config = dict(
    n_experts=12,
    router_score='softmax',
    normalize_top_k=True,
    norm='layernorm',
    batch_tokens=[32768, 65536, 131072],
    steps=5835,
)
Below are experts of layer 6 (counted from 0) of a mixture-of-experts language model. Rows are named router (the router's row for the expert), gate (a neuron's input weights, with its number), up (a neuron's input weights, with its number), down (a neuron's output weights, with its number) and show model dimensions 0-159. Each number is 200 + 40 x the weight over its row's rms, rounded and kept within 0 to 999.
After each expert's rows: "mostly gets" lists some tokens that are sent to it at least half of the time. This comes from a sample of Wikipedia text that the model never trained on.

# expert 4
router,173,214,134,217,207,233,200,145,212,206,195,179,177,143,174,187,272,144,176,279,235,133,239,212,258,254,223,187,192,245,216,233,257,151,161,203,191,153,225,128,203,173,251,240,206,153,200,197,176,181,207,157,195,283,208,184,131,134,183,154,148,195,162,171,227,251,211,246,182,217,177,307,187,141,188,190,278,219,131,238,189,177,231,269,202,174,169,233,279,127,218,200,201,268,202,193,223,201,177,241,178,173,187,263,193,223,210,225,240,222,216,199,167,195,167,232,272,183,162,201,193,205,208,239,165,135,289,160,186,213,249,280,243,240,233,182,143,156,142,179,158,177,255,260,242,287,169,142,153,140,165,152,152,198,192,170,181,169,188,174
gate7,223,243,211,194,202,134,175,249,192,151,158,194,184,167,197,180,215,218,133,223,189,210,174,254,235,206,202,210,225,199,186,212,231,267,121,239,155,174,213,121,194,210,264,213,189,199,204,192,150,215,228,181,260,188,223,136,174,216,203,198,214,118,229,283,256,73,164,240,231,159,142,123,153,208,168,182,259,275,137,200,202,197,198,180,287,183,243,197,309,160,133,222,218,275,186,189,224,181,159,161,230,169,209,207,182,225,189,229,204,271,195,165,182,203,252,221,147,223,191,278,212,212,191,239,200,227,258,224,156,215,141,274,256,208,230,104,180,188,194,223,225,234,204,233,120,240,195,193,241,198,186,251,180,152,254,214,168,211,122,189
up7,214,200,263,144,245,148,194,203,242,236,195,195,143,249,166,203,251,172,227,184,190,208,209,198,195,226,179,199,218,215,265,130,167,183,125,232,217,173,156,164,220,88,174,120,284,179,185,248,130,201,139,264,219,229,194,211,210,264,220,195,300,244,171,141,240,184,200,160,216,225,205,248,277,230,250,229,214,231,236,170,191,121,178,215,177,182,154,200,226,239,202,253,247,242,278,164,161,179,230,213,171,224,137,163,175,210,208,235,224,82,194,173,259,249,175,227,126,187,224,164,198,187,196,169,226,232,184,186,229,181,267,103,170,208,223,230,171,212,171,298,201,147,227,162,214,213,194,248,204,156,157,176,197,226,183,146,222,169,196,145
down7,196,175,155,213,187,151,160,178,252,163,150,160,135,237,198,138,268,166,199,213,232,229,237,146,205,192,232,230,288,164,216,211,223,245,102,144,253,189,166,182,249,235,261,268,236,228,212,136,225,186,163,261,236,146,174,146,198,182,252,183,223,222,190,123,238,138,157,272,223,201,210,211,211,209,222,225,255,187,175,114,194,232,206,205,116,221,114,303,244,213,250,189,125,199,183,183,197,191,218,138,244,291,151,207,207,233,202,235,137,172,188,119,233,228,252,241,160,161,226,220,177,205,197,217,215,194,192,141,237,165,213,135,217,200,174,223,160,156,161,264,218,219,182,210,214,220,207,188,189,192,131,258,196,252,136,208,203,198,235,219
gate8,192,180,237,253,242,183,187,212,209,132,235,179,156,221,194,215,167,173,197,219,191,211,188,161,249,244,241,111,206,254,182,218,207,207,144,201,107,230,220,239,180,155,209,166,234,116,207,219,150,129,226,175,203,200,173,201,286,207,199,272,203,215,153,207,163,233,193,284,113,139,208,205,226,105,196,136,213,230,216,245,229,129,188,237,178,177,203,160,279,268,142,214,195,231,237,256,139,186,188,194,138,174,289,209,230,161,234,239,246,195,259,149,190,243,231,234,210,149,159,255,234,175,163,197,228,176,225,219,114,254,204,202,251,224,207,127,197,221,137,163,198,133,161,230,217,224,222,178,202,174,193,215,193,283,240,238,196,284,203,181
up8,225,210,192,200,166,131,169,218,156,230,211,243,234,174,199,259,185,207,260,263,231,230,149,162,150,147,190,282,251,177,200,223,233,190,211,261,212,253,233,197,188,160,190,216,175,194,132,196,138,190,160,220,193,113,180,162,207,102,143,165,203,236,185,222,232,121,120,181,214,236,192,217,176,258,218,161,220,214,220,207,269,264,209,155,228,247,188,197,154,244,205,248,172,229,198,199,196,275,235,244,173,231,140,235,169,232,166,258,177,193,147,197,275,237,223,148,323,204,213,218,220,148,249,177,142,191,125,146,131,149,170,162,270,159,176,223,231,211,178,159,208,200,203,240,171,130,244,163,240,149,235,261,149,194,199,230,238,178,191,185
down8,244,67,256,191,127,191,202,210,119,227,193,229,213,293,246,193,123,224,192,159,152,197,261,206,248,149,174,236,213,264,198,179,255,133,253,245,200,212,188,207,185,203,200,167,193,264,201,173,251,174,174,144,213,172,222,218,109,228,178,179,213,261,226,222,238,198,141,203,190,143,154,180,219,200,224,262,183,197,209,177,97,256,241,196,226,132,266,228,218,243,194,194,132,204,195,186,192,244,141,198,173,265,192,182,224,128,216,175,198,273,177,154,255,175,157,158,195,146,145,169,196,191,273,216,190,168,139,214,220,210,284,256,197,216,160,179,215,198,242,168,164,206,206,212,190,148,169,253,193,228,154,216,201,201,202,165,279,128,189,190
mostly gets: " can", " not", " would", " be", " res", " was"

# expert 9
router,259,259,173,144,169,215,221,156,221,138,223,198,252,183,247,222,183,159,222,260,176,145,150,192,127,185,199,232,188,158,160,284,291,147,158,217,142,194,243,254,209,257,253,190,220,193,214,247,245,175,224,197,194,183,88,151,229,172,192,230,149,269,225,172,229,185,193,257,192,146,219,199,198,151,208,236,258,178,238,220,203,167,154,130,152,212,250,171,198,210,227,149,171,194,219,211,179,155,159,245,226,141,177,191,185,187,196,222,167,190,129,234,186,181,200,238,214,169,265,205,244,261,168,113,144,181,204,184,202,184,192,177,202,220,208,292,270,300,201,179,141,235,287,191,192,165,259,207,189,151,121,156,232,210,184,189,229,267,209,167
gate7,145,215,126,177,207,224,185,249,157,230,217,226,136,185,299,274,229,181,205,204,195,204,224,159,188,215,247,197,185,164,134,183,247,153,120,249,247,238,216,206,205,233,245,216,147,256,164,123,147,200,154,205,183,215,189,218,171,251,189,239,219,227,166,166,128,182,237,235,146,213,173,221,155,181,225,161,288,184,218,204,198,105,210,177,220,264,198,220,244,206,201,184,229,232,181,164,174,233,191,184,160,202,266,212,206,187,218,312,131,183,301,225,216,235,182,195,130,148,160,223,236,161,188,263,190,155,173,234,253,264,181,222,226,203,204,247,190,240,87,225,180,168,267,197,132,217,211,139,220,237,222,199,165,187,164,171,137,139,182,217
up7,267,187,241,282,208,155,187,188,237,238,134,170,222,150,124,158,227,158,231,232,207,238,157,263,253,247,199,221,250,163,191,230,249,138,285,151,235,147,158,227,248,193,123,161,201,233,217,232,257,197,226,213,192,167,274,210,158,211,234,151,171,257,236,228,253,195,163,199,221,217,181,203,180,198,146,286,193,171,143,227,251,262,187,273,236,197,208,202,120,150,120,261,177,195,196,270,246,202,154,192,165,221,213,173,226,305,172,165,166,206,199,129,144,206,176,143,227,222,224,246,197,201,224,203,151,152,215,202,178,175,212,122,172,224,225,178,240,134,240,217,253,199,200,166,196,212,136,224,238,203,192,188,193,168,155,193,150,239,203,276
down7,225,142,96,258,221,194,178,179,151,210,167,198,160,226,228,215,225,189,171,160,251,244,220,141,101,145,234,195,213,131,234,183,216,188,198,224,301,233,138,228,221,188,235,248,180,250,188,164,233,298,196,165,211,180,190,211,239,224,228,197,169,187,197,196,199,208,252,181,280,153,210,212,239,242,211,198,213,163,186,128,177,228,183,205,190,133,233,277,160,152,113,224,234,201,248,138,181,236,169,203,147,197,197,193,155,203,166,278,132,179,237,204,211,254,180,150,152,192,144,247,279,157,121,208,235,295,188,223,218,284,255,280,189,199,213,149,169,216,209,178,195,253,231,222,187,274,196,166,167,220,178,216,201,201,246,181,176,155,219,208
gate8,188,243,223,207,167,204,184,230,233,125,273,229,142,207,165,198,143,163,250,219,119,208,202,214,178,219,230,235,209,179,257,209,241,281,210,215,181,183,202,299,193,238,194,196,183,165,240,285,222,181,222,119,210,220,121,189,245,235,258,253,142,179,133,194,230,197,232,254,142,210,232,183,193,227,213,242,244,125,207,195,264,170,181,166,191,209,233,235,220,209,165,126,239,104,180,197,134,276,183,207,207,211,181,166,174,230,211,206,216,243,209,211,218,228,202,172,235,198,159,109,219,272,134,220,171,144,195,183,192,190,204,192,194,167,142,182,255,295,215,232,123,200,182,160,184,132,245,162,183,161,242,275,205,234,127,239,167,147,172,237
up8,129,103,206,196,148,162,131,188,192,196,251,196,176,211,193,146,252,127,140,243,139,242,191,164,271,298,201,192,182,220,184,211,213,242,238,210,181,84,172,161,197,244,210,167,197,247,196,271,208,155,185,160,202,167,158,184,166,198,242,167,228,166,161,160,235,227,209,212,176,204,240,228,140,146,186,252,230,223,136,247,208,213,281,173,225,289,262,245,199,200,223,197,217,184,173,189,212,177,185,187,221,167,198,112,134,210,230,157,159,163,251,149,246,196,247,260,275,218,174,250,233,198,196,202,226,199,247,196,190,161,172,243,212,165,164,181,209,160,196,233,227,159,237,205,206,174,173,252,302,156,287,160,177,207,252,192,146,190,236,257
down8,163,205,150,160,165,241,246,207,273,149,163,195,232,168,219,251,168,236,256,197,211,176,165,236,159,159,200,194,200,192,280,216,191,201,95,186,172,260,269,237,193,210,191,190,200,138,188,184,119,195,200,215,168,245,232,165,206,219,264,217,106,166,248,222,119,153,174,203,270,147,246,209,168,159,108,247,288,205,269,234,146,229,178,147,234,184,125,171,195,225,234,163,205,230,162,169,173,223,240,242,180,234,173,170,214,189,213,202,187,219,204,200,177,213,219,210,178,157,198,147,284,196,243,223,201,210,182,121,199,230,253,183,122,179,194,251,169,172,228,143,155,206,244,190,229,121,207,183,244,142,189,232,270,230,131,241,243,160,152,157
mostly gets: " they", " who", " she", " John", " he", " They"

# expert 5
router,115,247,169,235,182,225,196,260,244,144,139,224,185,169,225,262,192,99,203,151,221,145,224,177,172,236,175,244,167,154,208,162,155,265,155,181,211,183,115,186,200,194,160,115,192,229,248,319,234,268,193,150,153,290,211,207,188,223,235,211,179,221,215,156,231,178,162,175,278,226,229,227,169,199,216,168,173,246,225,159,259,180,223,109,134,193,242,241,176,215,255,163,182,212,246,264,136,200,252,156,182,163,264,202,238,170,150,220,158,173,221,180,178,151,172,188,230,170,179,210,105,155,271,186,209,234,149,213,248,188,189,161,216,150,164,208,191,255,251,215,213,175,126,193,176,267,211,230,175,209,217,185,200,192,191,172,210,195,212,233
gate7,187,192,237,237,159,216,203,168,88,240,175,228,152,166,185,169,194,149,148,246,193,270,267,175,221,196,153,253,263,177,200,191,181,245,146,189,137,220,128,248,201,194,212,198,223,212,164,223,164,247,295,199,177,218,200,159,261,179,251,195,235,233,193,110,223,236,205,222,210,204,218,190,249,194,178,226,281,206,189,290,123,151,214,246,108,223,194,209,139,209,160,203,251,89,229,252,240,259,210,253,234,164,186,211,252,151,265,183,195,178,168,187,129,189,172,243,197,178,246,239,175,186,202,213,165,234,157,198,209,189,246,208,204,131,211,246,206,261,203,197,202,161,189,227,215,221,182,235,244,211,228,229,138,145,156,99,261,192,209,158
up7,196,210,233,191,202,199,229,159,147,295,151,207,204,250,185,210,181,145,112,240,175,268,239,145,228,242,243,152,142,226,230,181,253,277,108,190,157,241,222,142,135,139,227,203,207,158,145,289,196,158,223,247,237,165,178,213,186,195,251,133,246,249,164,173,193,207,222,247,218,188,242,193,177,139,160,119,188,240,167,227,135,206,206,236,199,227,212,233,172,167,302,206,191,170,147,184,213,194,191,217,256,166,198,209,229,149,295,226,209,160,258,237,184,259,168,141,225,205,205,276,204,153,227,170,115,153,141,174,151,200,226,211,212,170,239,212,220,206,136,178,151,199,158,216,231,227,163,224,258,209,220,200,176,173,174,189,268,182,188,237
down7,186,226,285,178,177,277,214,173,192,224,132,185,150,204,236,140,259,239,222,237,118,246,183,243,200,166,154,212,199,256,212,128,227,157,226,242,227,201,173,191,192,133,163,180,198,212,203,174,191,223,268,242,277,182,216,241,186,260,188,249,191,232,176,239,161,256,145,212,211,191,151,249,254,215,211,249,176,181,195,188,244,149,190,246,149,232,311,214,141,223,310,173,250,186,219,201,268,202,158,170,195,217,207,137,198,152,179,177,217,153,200,185,247,267,233,136,238,196,158,190,115,210,244,195,202,265,163,250,197,194,151,216,226,246,230,179,155,241,198,143,218,153,199,253,261,238,237,145,134,199,202,166,169,166,174,138,180,247,215,147
gate8,226,163,210,151,179,200,224,109,177,157,193,169,120,122,146,229,247,200,162,231,139,178,167,249,194,177,258,199,233,226,159,196,208,244,238,227,161,218,211,196,207,127,217,176,243,194,289,181,261,178,261,109,218,163,247,267,243,210,207,215,232,238,215,168,206,225,219,176,140,184,146,225,182,198,142,179,116,196,228,201,202,196,186,221,221,181,125,205,155,239,158,190,185,256,214,270,81,282,205,191,203,209,199,221,209,211,174,138,225,200,178,194,210,157,239,178,197,216,198,200,221,169,199,280,221,203,214,165,197,186,202,139,318,218,205,227,181,257,181,218,167,178,234,171,155,188,184,246,248,132,206,131,246,236,251,314,171,251,215,226
up8,183,199,150,279,255,164,143,199,151,156,149,180,192,188,197,198,247,216,176,200,276,214,215,292,253,177,180,204,178,156,231,179,220,209,239,251,255,240,251,257,150,149,233,201,161,163,229,190,227,147,264,146,141,201,207,197,233,226,213,199,304,194,233,161,209,164,218,182,161,165,243,276,217,237,253,237,150,175,168,207,217,189,173,201,224,173,146,239,216,154,243,173,204,158,236,304,164,197,166,243,197,162,177,192,201,96,188,120,244,150,233,153,124,174,213,191,263,215,253,180,167,210,220,127,217,167,186,167,160,180,143,264,266,163,210,177,212,222,162,202,257,252,176,195,188,229,232,191,187,129,157,181,263,257,131,214,217,162,175,216
down8,204,249,260,191,248,246,250,176,199,168,110,148,239,191,148,162,178,176,285,264,202,235,194,244,212,152,240,232,194,247,256,227,230,212,248,259,297,236,233,239,102,130,208,189,157,210,197,255,145,206,260,191,197,193,167,229,186,210,209,198,225,175,246,184,224,171,184,162,240,238,186,254,281,131,186,254,265,201,191,142,232,145,196,144,183,187,116,243,200,189,280,206,178,221,194,252,218,173,201,191,179,214,274,141,231,153,168,158,169,145,161,155,177,217,178,231,274,226,225,197,174,226,229,235,256,143,219,187,166,194,184,214,226,178,227,197,231,247,174,194,255,191,169,145,194,269,208,164,222,185,219,132,238,262,301,215,204,168,201,225
mostly gets: " \"", " U", " T", " C", " M", " K"

# expert 1
router,143,197,143,184,99,187,227,177,193,219,154,174,204,242,224,257,205,231,193,152,314,267,242,138,200,174,179,169,186,255,224,278,190,223,203,216,206,145,227,194,239,209,226,235,239,193,225,208,183,92,225,164,221,275,196,160,287,207,207,269,130,215,197,185,270,195,207,232,210,188,123,195,152,243,154,253,266,159,185,192,231,278,228,238,154,171,90,170,179,222,208,220,131,168,184,212,136,213,201,228,225,215,211,149,204,217,189,175,233,254,189,171,234,205,199,213,120,162,168,155,188,253,222,235,177,144,184,212,165,194,154,154,246,248,136,173,206,201,229,231,250,252,183,258,184,191,256,183,176,128,233,207,176,172,278,218,217,188,209,190
gate7,169,175,220,198,176,185,91,213,226,167,183,200,272,188,250,206,194,147,242,153,242,201,164,168,278,258,194,157,246,255,215,238,107,311,227,183,195,178,216,218,179,239,198,210,194,242,160,279,249,236,221,114,241,211,178,265,161,191,177,189,187,174,169,246,266,206,203,169,241,130,198,237,184,236,249,237,200,211,238,202,122,156,240,227,187,235,210,219,245,172,146,242,210,144,218,141,260,220,198,192,260,121,274,123,246,172,118,167,190,200,242,155,214,227,144,134,244,147,222,214,161,198,195,168,174,201,207,198,272,179,190,138,180,201,251,208,212,164,205,207,176,217,154,211,169,229,194,241,239,162,301,191,195,176,251,194,184,178,217,231
up7,150,152,205,230,258,243,157,248,145,189,255,174,168,195,171,235,129,227,258,186,194,190,316,140,187,260,171,185,220,176,163,282,202,217,197,256,207,153,167,180,182,222,106,186,175,167,177,237,227,219,297,199,198,252,200,215,240,161,293,225,135,195,265,142,216,190,161,152,187,238,280,206,234,229,202,207,151,221,200,180,194,218,147,207,187,147,186,181,234,239,182,276,238,238,194,180,196,183,295,170,134,215,189,155,177,259,180,199,182,190,257,261,142,248,214,157,192,186,238,167,182,180,143,228,206,170,217,198,219,250,172,132,229,159,225,135,197,160,273,201,176,158,118,158,187,201,231,218,201,248,249,213,253,232,143,147,196,190,178,185
down7,205,230,197,165,189,185,219,280,147,324,203,137,217,211,219,223,283,266,181,191,179,149,162,177,212,143,244,185,232,183,188,142,311,157,213,156,221,142,177,203,213,169,212,180,192,177,113,154,172,181,171,208,193,209,218,185,185,276,214,184,220,187,108,176,301,210,142,231,218,162,185,170,245,180,138,165,193,283,206,200,174,169,190,245,187,235,173,237,278,249,220,149,240,201,152,227,177,145,171,225,250,197,137,236,259,203,229,230,148,234,177,130,208,252,211,237,200,207,234,226,211,197,138,192,186,206,152,176,174,201,222,214,232,272,154,211,212,140,225,189,236,282,270,202,190,148,273,232,196,167,180,193,224,220,217,238,218,237,200,283
gate8,162,143,161,189,213,206,215,252,203,230,201,180,223,166,276,174,154,222,186,163,209,228,185,185,256,152,212,230,200,241,190,246,208,201,200,211,174,170,282,156,259,240,302,134,237,215,193,209,176,200,252,212,196,216,219,157,228,244,220,225,257,166,230,182,190,228,138,206,219,167,242,197,193,188,93,234,226,242,170,192,190,213,160,190,180,216,210,155,275,147,145,197,212,234,175,152,200,184,210,234,234,204,307,201,135,217,179,130,167,222,237,210,106,156,197,187,232,250,181,216,116,275,214,215,189,280,196,260,179,223,273,237,120,153,164,229,189,146,329,200,155,143,262,162,141,148,159,155,204,188,222,215,211,212,201,186,161,214,153,213
up8,263,120,281,202,213,194,169,202,165,157,228,177,185,188,208,223,248,219,182,232,204,218,169,165,193,202,182,202,200,207,127,197,160,219,249,238,203,92,277,153,166,197,186,131,191,195,240,196,269,273,279,175,244,234,156,178,138,122,219,227,268,175,210,178,215,196,193,180,178,155,200,171,176,162,143,250,110,203,208,180,182,276,217,142,223,198,157,153,158,207,235,198,199,226,224,257,189,256,157,127,218,158,245,215,203,237,162,219,181,244,206,238,163,152,169,120,228,208,191,164,157,225,204,228,193,179,238,231,171,165,140,190,248,193,209,209,236,254,265,179,208,174,261,229,128,162,204,223,261,198,177,284,202,193,234,191,224,302,152,290
down8,203,135,266,192,140,198,224,201,178,247,166,222,188,235,158,175,250,191,208,225,251,153,154,219,213,143,225,166,235,237,138,252,226,214,150,194,134,119,207,73,178,207,226,175,177,225,174,274,193,221,331,195,209,187,175,209,203,166,238,189,163,199,175,189,174,188,225,168,176,218,260,176,268,134,112,201,195,172,221,227,213,288,165,148,219,200,197,169,196,211,192,211,256,196,126,168,181,208,209,227,268,237,188,213,182,163,201,120,233,195,232,239,197,251,203,209,143,219,138,166,214,218,203,219,178,249,236,153,178,227,298,204,151,226,182,232,224,242,269,287,274,185,214,206,191,279,207,211,177,140,200,231,228,198,190,204,127,216,214,274
mostly gets: " South", " North", " New", " Arm", " south", " River"

# expert 8
router,266,253,222,136,162,261,296,202,204,180,212,192,189,187,220,227,150,226,197,231,165,228,278,218,250,189,180,200,186,264,189,153,196,151,153,222,133,199,178,172,146,315,191,251,207,207,196,162,222,248,178,194,222,289,185,168,256,190,212,161,155,156,209,109,238,197,166,223,250,156,274,151,147,245,231,197,149,176,200,254,240,219,204,241,148,132,221,206,184,132,172,259,288,200,144,250,192,192,220,141,212,163,226,239,144,223,165,176,227,160,121,179,169,204,193,250,207,210,240,271,222,176,238,204,216,212,221,243,233,211,187,256,138,206,243,215,166,222,153,230,235,205,216,155,218,213,259,254,180,164,170,209,205,122,204,202,152,291,180,193
gate7,173,168,213,258,163,168,204,217,242,237,178,226,240,196,163,219,131,163,209,231,184,170,175,148,282,83,264,247,146,178,176,197,149,166,253,161,231,282,141,210,174,234,196,197,163,216,201,198,188,188,157,160,192,187,148,162,285,221,224,222,169,102,218,153,263,167,191,185,227,200,233,172,174,290,238,189,243,136,194,160,195,216,196,245,139,166,215,185,213,198,192,152,199,184,263,188,237,251,239,257,232,234,240,150,241,230,218,166,297,189,192,137,158,206,174,222,305,179,182,199,250,149,230,169,211,173,138,193,275,274,205,190,228,194,192,204,230,197,206,158,277,249,195,154,213,131,188,211,196,284,221,248,192,172,220,213,153,193,186,164
up7,189,212,170,229,173,266,202,242,225,200,133,175,226,222,252,218,205,202,163,179,246,206,196,243,235,139,134,167,182,127,123,245,193,235,227,198,191,234,220,185,201,133,216,216,245,183,229,175,223,139,200,199,174,240,194,181,256,225,311,179,151,133,205,169,153,251,206,232,212,226,149,331,232,156,184,169,155,189,227,217,117,138,222,242,223,244,212,211,215,272,179,201,188,265,174,196,270,170,176,169,240,217,196,156,167,231,283,149,295,151,219,150,155,184,185,234,113,181,138,167,212,275,198,237,226,188,194,300,210,205,197,225,214,179,160,112,198,193,174,167,163,213,189,213,176,217,218,196,194,219,269,194,139,212,236,164,242,175,159,216
down7,237,165,242,135,118,210,153,211,197,185,188,227,239,210,191,196,185,147,149,237,247,177,229,167,250,131,298,227,151,238,170,223,226,245,207,267,282,223,201,201,215,143,277,127,161,196,172,203,153,216,240,200,180,177,129,227,180,135,148,232,189,214,222,221,236,213,233,179,146,162,207,233,197,299,262,248,204,146,132,162,203,238,201,164,162,248,151,228,205,233,205,228,227,159,173,237,162,273,218,227,167,264,182,201,215,169,243,257,204,204,276,166,192,194,131,177,219,200,247,158,236,206,207,246,121,221,199,211,175,296,182,251,216,203,227,159,151,209,221,171,181,244,219,217,256,174,215,198,218,271,263,201,217,183,279,209,125,176,182,261
gate8,216,291,161,187,239,185,162,260,213,208,195,110,182,241,189,214,272,192,186,179,214,281,200,163,283,146,270,157,186,241,184,234,159,227,215,109,230,211,197,252,124,212,201,220,195,190,201,206,97,157,233,172,213,165,185,224,190,177,224,254,188,130,187,135,183,185,248,174,244,165,281,127,209,250,261,294,243,152,200,172,197,248,190,213,195,241,244,180,225,199,152,206,260,209,216,201,192,224,204,137,212,123,265,212,144,178,204,217,159,267,194,176,225,163,188,190,232,165,163,174,234,158,177,223,202,210,211,246,248,164,220,225,214,226,184,216,286,125,184,212,170,142,190,182,211,285,181,232,101,216,180,275,148,182,195,204,194,201,209,202
up8,201,191,194,259,192,163,241,189,259,296,196,193,204,179,251,179,265,201,243,150,229,239,205,208,252,143,240,214,214,201,226,160,255,219,183,212,109,218,231,184,184,164,143,194,268,276,195,110,159,140,272,188,169,160,235,226,205,175,203,140,267,219,214,205,159,143,161,165,162,244,165,213,252,115,208,196,182,178,216,178,183,176,232,207,168,170,252,321,191,162,199,266,145,196,192,236,248,229,150,187,143,197,284,274,176,215,254,215,212,291,216,252,156,222,224,218,158,171,191,158,228,176,195,154,156,201,161,189,188,209,224,228,202,195,125,231,173,181,183,192,175,180,200,131,235,276,218,185,192,188,126,187,188,221,173,130,254,233,159,150
down8,234,215,145,162,202,196,190,250,204,167,178,199,230,154,141,175,181,209,249,235,134,159,188,119,167,148,170,180,228,301,255,187,232,163,193,88,211,192,210,212,195,197,137,207,194,159,226,175,150,184,219,216,212,210,151,203,250,169,200,183,219,163,203,201,241,286,206,220,245,220,216,161,167,205,213,271,169,284,120,248,236,170,217,263,255,161,260,178,147,253,162,195,265,173,251,185,200,237,231,243,191,244,236,267,165,171,255,192,248,247,198,182,228,195,147,72,261,258,169,216,204,229,213,227,214,171,204,161,191,163,166,200,245,175,214,130,287,168,211,179,254,212,289,201,215,224,243,210,166,150,198,180,255,225,212,192,139,150,200,210
mostly gets: "ho", "mo", "no", " Ja", "to", " o"